config = dict(
    moe_layers=[0, 2, 4, 6, 8, 10],
    normalize_top_k=True,
    balance_loss=0.0131,
    router_logit_norm=1.0,
    init_std_router=0.0123,
    norm='rmsnorm',
    learning_rate=0.00463,
    beta2=0.95,
    batch_tokens=65536,
)
Below are experts of layer 4 (counted from 0) of a mixture-of-experts language model. Rows are named router (the router's row for the expert), gate (a neuron's input weights, with its number), up (a neuron's input weights, with its number), down (a neuron's output weights, with its number) and show model dimensions 0-255. Each number is 128 + 24 x the weight over its row's rms, rounded and kept within 0 to 255. Numbers have three digits each.
After each expert's rows: a language model's description of what the expert responds to; "comes after" lists some tokens at least twice as common just before its tokens as in all text. This comes from a sample of Wikipedia text that the model never trained on. Tokens count by the router's weight.

# expert 56
router:128115179142127161108142144151157159086151108127166139101117145073148133112110134112110114110114124103146123119160156129127119118182071157112121146162108109099132098151136133149119182115126174130143128150105145137170140154155145145094168116143130152122146093146127109143136129175112157154134148125185124086111116183136100135143172073149147119125120144145129117131114155089158126139136122104116134137122115127129114135167108127111111153085119127118128166155102159129113128142099121119144092128151126177141120132181169115171121146138119136107153134129138092144125141133158103116165180099154123145149120137106166132105095106119154166161147171106103143103118144161096119100096125122112089154114130142152105047145156086109126105100097103101149107119130157160093100137131132
gate5:189113136120090145104137120183155161094146125092128087114126126162123173087097137172143141124116159163166093135091187116100170145138158175131124118083102145133088151124147146116136153143119174098143166098114120138126132107131127116107122169153113110112108146126117153098139158139155154103153152133152133123116078165111136153136142142134113116100111147096141125095130116131118118135162130110158132142106102129130131111115127134106140154122127133156125137132114130126128123165126128143102117176092160170153156120143157123097163137133128171158115126137096113154149102141106149194109130105162096151137121137134168114163126121120137121203165122112104100120127168101144143170117144191099133182155157134169162140107096147121134124129088130142127150148122093117133105157123136
up5:128137129105109122109068145115117096139119131140134145140132115077140125096123121126172124130143131126124125116127112145153096188097099142106118128132121141121106129122150120158107093133128136077123125136196105126145110119133135118108138111133120114144140167120128070107099176082108158101106127112134228152100114141127087198112172116126128133156089081102128141119148163118134136120126141105110076126134108119123137131118111114089110125129161136090183136126152161126111110133084103114163109088151167153158130139152112163139110103141137096101129135191159135113125154124127145119135130149138138132098140136143119118121129146180132116174159131136144162165132092126140152146113133139152140101113058128145161143132106099130097125164102138157139163147105123155089097103113143
down5:106136088128146121134133098163108175137098206093090176140101127144122120104135152111135131138127104164123154132118140098130172128097109147126161179136116073121148117144142162129095122145137125133151153146102143138133153140143107096114154114158134175127155107148115121127170103120121124116108110138109148146174120110135133120147128104157089144143127167114169139108132097112159121113122129092121149128101158131127108115171153119149119138126110154172134121138127096110122032122133125123132108167155136119139110134118125102147125094135145150129126086152154143100126102111206131151110164097109150106137157118123096145106161128045160142133084093136112116113163117173151088117097130131121111154090140116132143137142146106112138124148135173160125143085142145108140134126173126
Word pieces inside foreign names, mostly short vowel-led endings like u, ang, iz, eng, ung, as in Celiz, Chen.
comes after: " H", " B", " G", " P", " C", " M"

# expert 14
router:109128131174106128105147120125140147053111150144108158145136110124150067145113122116141185134106133131161126105130158127160135093111153128130130085119109147129136164118149140164153115093134120128109112108134110144119148102144167182096161158159150112127112152114154152153154099129122144101132114105156121148119113122180132131141143148123151091148093108129093137129153139137133089123109116140167080073145105111106147135134118119111141117136124167097126137113120102122127081118122144113124101149132108166157109095107154129135116109118140130129116160158127128138103126085146144140119167062125147102106127132106154129171154146130127159130097077125159142105119147231114090099171128158118107187134178118125124119144109086135095149142134158155123098121132115114105141119109171
gate2:103152148113095194147115136127106160074090141131146141158124134133132122164114101126104139154098134163115115134125085129141117148086143107147153127133123142129126189147129103177134091110113119148151186145098142073113143152145130113125100145137158095174114126123125122133147126132145122109123169143143109141103094123121100107145140108154140128146119121140165122107116128173096132131131155114126164124128113102153125179101125109126111143124141112097079113174136114086128115122105080109164134159176122123181130131123167130130136125098102098152128124129171116087143124162115144125123123110098131104133142138122144140176151093156121144147175135131117171154147107123150150107140127148129129134169141103085107167173109133116114037174120097137109112080107113157133106169116124
up2:099127111120133186124095132147106197104081155153155200142134088147107098130131113143096155099104145141112106142134139121119156121138105116125124150086166141119129172126128134177141092144106093142170134103137141107121127110164085124097156137144134101082113137128100122089164157096167104116128144159128118138155137133138122110132159142139148146136101140135135159114130116135111100091135139113146124139109183121154114136138101147131093147134138118079153139184126115106121130128137117116153102140138143125180089103092151120140124115083112102157139164132124143094104133180099152151111138114139151131117151099120086113145176132138147127122115136141110128146130078136139105106113140092163095130119131103047119153135113132127146073123153150111124114087143081146149086159115157
down2:125121125117140086139181155139104067147142140112125104179123133183127169117101120110161107118111103147115144120092142106137124137194105151130139139107149103119132100113093153135112093136090160092133100135125140159090139121132160125151077120159058105127107165166121112112157133079103120155099158143130132129120105146117113133134106101111124125105139118158130133090127109117100147117146090144133116137155156120173114103105134146148119119088085098158146095105133129174064121123139155157122128167093111147108105145092137132135108181110155125131134087159132143131143117120113114093105101119128125116129154097135161119132099134151137144098177165153120130129107085090143121075085124118148158124119137098159150130143150162150122165086090107139112125134145094115138136160126151
The and possessives like his, their, its right after prepositions or verbs, as in played his last match, of the series.
comes after: " of", " in", " to", " for", " on", " at"

# expert 20
router:123164138140128148150118147133151106153159143106130117166120125129124126124085093088139122129139156101095111122107112154096124136134129145112090164132123112096115141125139092148168077107101112131101167162125117097167120130151117136126134100080131146114145111126154126128147116115149125141080171149095151145100126131149122086112137106146138142106130118145150117106097106184112157115099120174099124150169119154152110110114105109118164175107116116135110141136143132167132150148135157111142124123111145139110137149090101098140110115134145094112150099069118123168116139104112104125146169162098152164157128122106088148093112144197169133087083160171137161142171086109133175130081176114186173113139145109128112102113126138129190129118151131119117117141114115129137092114149137
gate0:144107131113117145133106134146097117126089166135122166109142203078138119124157138104103132153122110152112106119118127076120080120088176115138137126085134143101171166154155135110155095143168150126153109144137097124123121133113121130151101077135125157116084120123158102135157133130118147166156125111135135096165105135130140116126132180127133146100124121122133085132126144097144105125127123104148101122113121136142094139119120112133086109138097137121107105121125180148145102141105103159162139112122117099140141141149123166110148149159111122141131168190128139102132116134086090127131109080123089122134119126109117155171125112086100110094155135129100169126088077144116110090105093143130153144121093083120155119149093087111110146149137110166123194126143158160082135079118121
up0:102121129104100130156118134145134131117118160078085116142161132139146134141152137116130140093108130137179107125094154114157116151094134171100119210122121118131090115135139134111192123134101150119126067149153148149129087112158164110133115110138110167133149118122107115101120136171084175157160123147136174129145114136074140139152154132104117138097125124147153142145147112147155126145136147129136144133123145124210139120159164098120056134134146140133171098160104128116085091147119165158132102131159101125133161154145119127133159163117148105122141149105128137122169153163099114115106117139076166131133144108086113160135140145114110156130124169151117111135125106159134167119102136160142126147129121135125144196147094129132151130166132128150115165111125159120135130135094157
down0:102098093094110151122154129108094122142053132161149139089154155129087113066146127157158126112157107123117164084090098101114150101131143126132131123126147125138088150133144138130137136146109147079146121110134119155137136119140139108124113117093120143073135157160103136121119100127092108121120129127114138146175141098103118129096116143107101158088135102153159100114134109161152178120138134113123127154117162132083136178127123117147143079120129156122147121144139123122147091118145115125135142117091098156167093110153124152092110134083143117166120142162150158117136123118138123088151148145168144159126114141125147106149112090114163128129212120089121133128135132099117168112160087147128059090156098121105145145127121110182134131118127165149131170136095135138106124098150159
Table cell contents and row ends in sports or stats tables, plus word starts of names, nationality adjectives, and places like Paris.
comes after: " ", " JPL", " in", " |", " by", ";"

# expert 41
router:139116089089129121153164134102124121120117134154091126118126076123093134166093099123143104107180145149121105099166154137135114166145089090140114107094124137126123147113140155146096109137144135100112111133136150155123160153147134094093145111128135156131135116117131154125119099143164127161159146099130128091099108139105148131095147125101096103134151161119098123134132149120157102159155076169108134118181138172190120151158129127114121139105147080121128122157103149149132123145106142163136183165172112082155133083144155127158185150132121163160111123138128131159099126134123082113112067172136161100155148148114122138111118114131139131102120126122120103138177136134104115172128168150106107100172086127171107128154149117116140153177134137124127123153163111131141162128105151
gate5:114089104164138128165122090104139126098117150116144114098116107120138179144126111140116139107150123151134139178075153133106131061109086143170124135143140117132149153131086108141103112126138088186113114155110132103134111103120116125178143137150168139148091132091147150186074152137144132121141196109138099154138169125113100141108125129133135118145156134123116154131092123118132121133167103128124104134112100135135111114121106166106090149138143142131114161134126114170108123185157161192129122134127138111149147154148121126149123129123093129148174129122096126134176147119084142151100116099120111121126130156085102143134131106136080106149123135100145124144126117154099124116178142078139109186089121147162130132171096124137119080127161119089171124146124138116124153120101101
up5:141130109100153085118112134141151110130101143104126095130148116131122112098137134139119094135115200113150126166101098131119124083152128167113133125166075095112053134145190113127119098093127106158148131125084133123120105114143126143116157162074128140157153126138146127112118133150172115131085119134153137141128169100107110118130053135098117115166151176129127134128134112106127128100149166175109119148181101118135134130173100188126123078129118149118118117130145116124116121129125144110124103131091114112143144144111114134130122122087149155128145114141130138135152107169141122143072141127135123109124118135116119105090128147182142132153108099133139106085118127153158158149105112131139166156172122098143143137154123175137121169198094166149115141112148126112178127108110139
down5:099126093115138097115144117086112167134084140086140115091110164131100115134113144130153150109126130115131113080101143165119103126118073130172154113176107130147077123100125145128152129120145148142078135102134078119087136138096134130140140103149110154145121170100156130141153134133145105122080083174082143122111173143112123183106157116117137143113119157154092108105149146120157128153101107115109135181124128104138101131171099092117093154133110112131147130100145105052149137134132164149115133122131126134108143148125077110111114093134106123126120108161155176100165112132156106159152139123094155181114137127101116140080111129112144118129146166115147126113144164112144156145133104135156104170148112152151181168146078136122122143110102124107130117116102126117120146148129118
Day numbers in dates and minutes in times like 2:30, coordinate degree and minute digits, and byte pieces of CJK or Cyrillic characters.
comes after: " ", "′", "°", "–", ":", "_{"

# expert 63
router:146088145138129101145166116146139157115127132147118123111152124104109116140113091126131132102183107144144104107120156131119126134160085124118141103098137126135116125114119132131145141074119073165127141143169164152067070155129121086148169131136149092152144174127135100140154105128136167093176140144070108152144133127102130086135151133124154107121090120122088098119149155132134145101137128105125130154133105135144142190105116132159150137153158125143170121177131134117109103140129122111148118162163129135150127125127155104109165140102121117185127101114124122127128111126114139124173133101141142068159101085087146102159131100115123085093152092140137120141112142122097126150161131109139110114123107127146186141091126149170055155131110145151146136109136116065142135145145128
gate5:129124114119133133172138078110093101142160160137135120123128196166171141153140115154130129116118131096160126112125122154136110145160130132141084134134098119118138081092093145102140121168167127098096130108114147091122136101163112121063128103142160124100164115104118118094103127159157118135101139146173107146131159142120168084093135135085085124121159140112150142135142056124136126064106105154139111136106104111121125118137175121086114103130092128130172091136141116148139151115078147118144137148103145132113150157109112136117123095117146151136158140113131129118123122144109143103155155147115128162117161104194128154162116153109101091148116169147104117108133128132087132137135166127106136155134153189118152159165150144159158118123099117134130108152149123125149096158146158
up5:103175132131132185109104151141141106127117124084117126130133138117131151140183160132120159113098124105104162155122091136150126113154093145097164123081168100125095111103129112178112128073106133147176138164091112127145128136167178188143089126121130118114148087156122104146139120113152160159123135145124141130129100134138116136168146152137136144185115151120105116128097144145100132126111146111145130141124195156130144151142063132130124135166120100140120160135124141131111132103108110150169108098155151138168089103142155102159111127142108154095135144128060128132174101131129140147096141132134175119134124158148085129099153123128156132138141151127181164090149145149142127135116112111129145138131116086120127119138122144123142078111145133086067145145090125157114124129138158
down5:115124124141132177152101162094075169133148139125148125137126114133130167114141107099158111131137094068097105144114106144122128170109146116121167129163122106153122096089117119148120097128121148160115168114109126171144145083191150147132166094121133162111122127132148097115104125088127128095154090120137120188139131130125121166095100111155138143123138147125146128134125149171093094148140126135145133148142155114143161136109128098154139168190098111098133125121129110179126111095127175118164156162073150124126134133120148132135126111131138134120134082135080123156151135137150133113126119119115112122159118077118169157097141134176114151128090162143128125126133123146082143103122135139120159084109143092140131087110111101131136129140118097130110148099099159126097071190091139
Standalone numbers for counts and totals in sports statistics and election tables, such as 10 touchdowns, 33, 100.0.
comes after: " ", " (", " $", "–", " +", " −"

# expert 35
router:127157139143113133155115149120143112163164149123086133147126122115104105127082108077138087125124145100107112137104067153122127142146136109123108158138114081096100158124153085108163112138095109143082174150105119089146128131133129141150149100086130132132164101107155123138161112115152131139082164126090161145088132108137146110088157129139165153108133110158147107110125120169106143108111135138081165159155133148156108098108095093151171162126112114124123138131132137147115157146133156104137130121112150118120128157109117110121120115141151098128131105078119145151132139103135098135138151140084149176139113112086095157115134124135165145095108154153142149163161077110143174151099162108188142115141138121119094085135132154117194108121150113103100102143113129145128103093173122
gate0:151104114162110135124124134185077089095093159112113087098129117133126124132119166152095151142130102136108157132174108147166143138142137122130170082125133125153115128144077144118123108125111146090064127140136133150115098082150132135132114149133119159137095122118149158143079149121151129126138125099158122091133158153121146168128168135125147112148115113115107118154091120086148106136113116088132118117148108111143159166126113171141078113127170164097133116131078148097112157104125145129153123102119188150118124124124147100119186118152161114150113101097112120122146134108096111080093140148126141105142131140120157122134146092096126120154146100150104092113118176138132111121143109125131171154124144134135133124138097132090120137109118201122075120081103149070119129097098142
up0:153172163131112141141136137106165125159082087135124090098089156109126131149136100105081078133140119134141106121114133091129103111083104171125140172063155118134109081148125090139205123160113110108158151123134100172114119154147130145151139121141158129117149144144184130150111111162139131103136052106159146144149112105133138150113142098166155144128118123128138138128126145113147115097125142134154127142149121137128158122185136113121116117135112094081114120105132173182128103155130146124125159152124139100125150147165133171149120119114172125063151107118148121113134137125136120128127134124110144158123102133158108122168126159126102119136125165139160140137121153086124099129176129107122110134104120090161142115129088112129127114102115098096120149163153095130162101094173125
down0:137119123129096123140164109123099120108103094130122166145114101121148162169165119113121084146138155143169156118148097137133121088079170120162162108075186111159097139113197142126117125143119115119157108118110126095135113112170132109133131148131116140137115153115151115137166155104106140135096099134138116113140155148097167134162118133101106131159136105155095126162146132124113115132171154101139110094120139128117143147160132146119126045163110119135117159186144130140159092156114140125150156154147080113137122121133161159160096143103101114141187121097124108116146175100149163096143129109144133143126129157129101165179105138152115116110110102128134082086126145128137173149133185129132165147128123127145114154096127134109084159105138081153135107142111129124114145134105136
Zeros and small numbers in sparse score tables, plus verbs and conjunctions like are, so, can, may in running prose.
comes after: " ", "%", "0", " windows", "2", " did"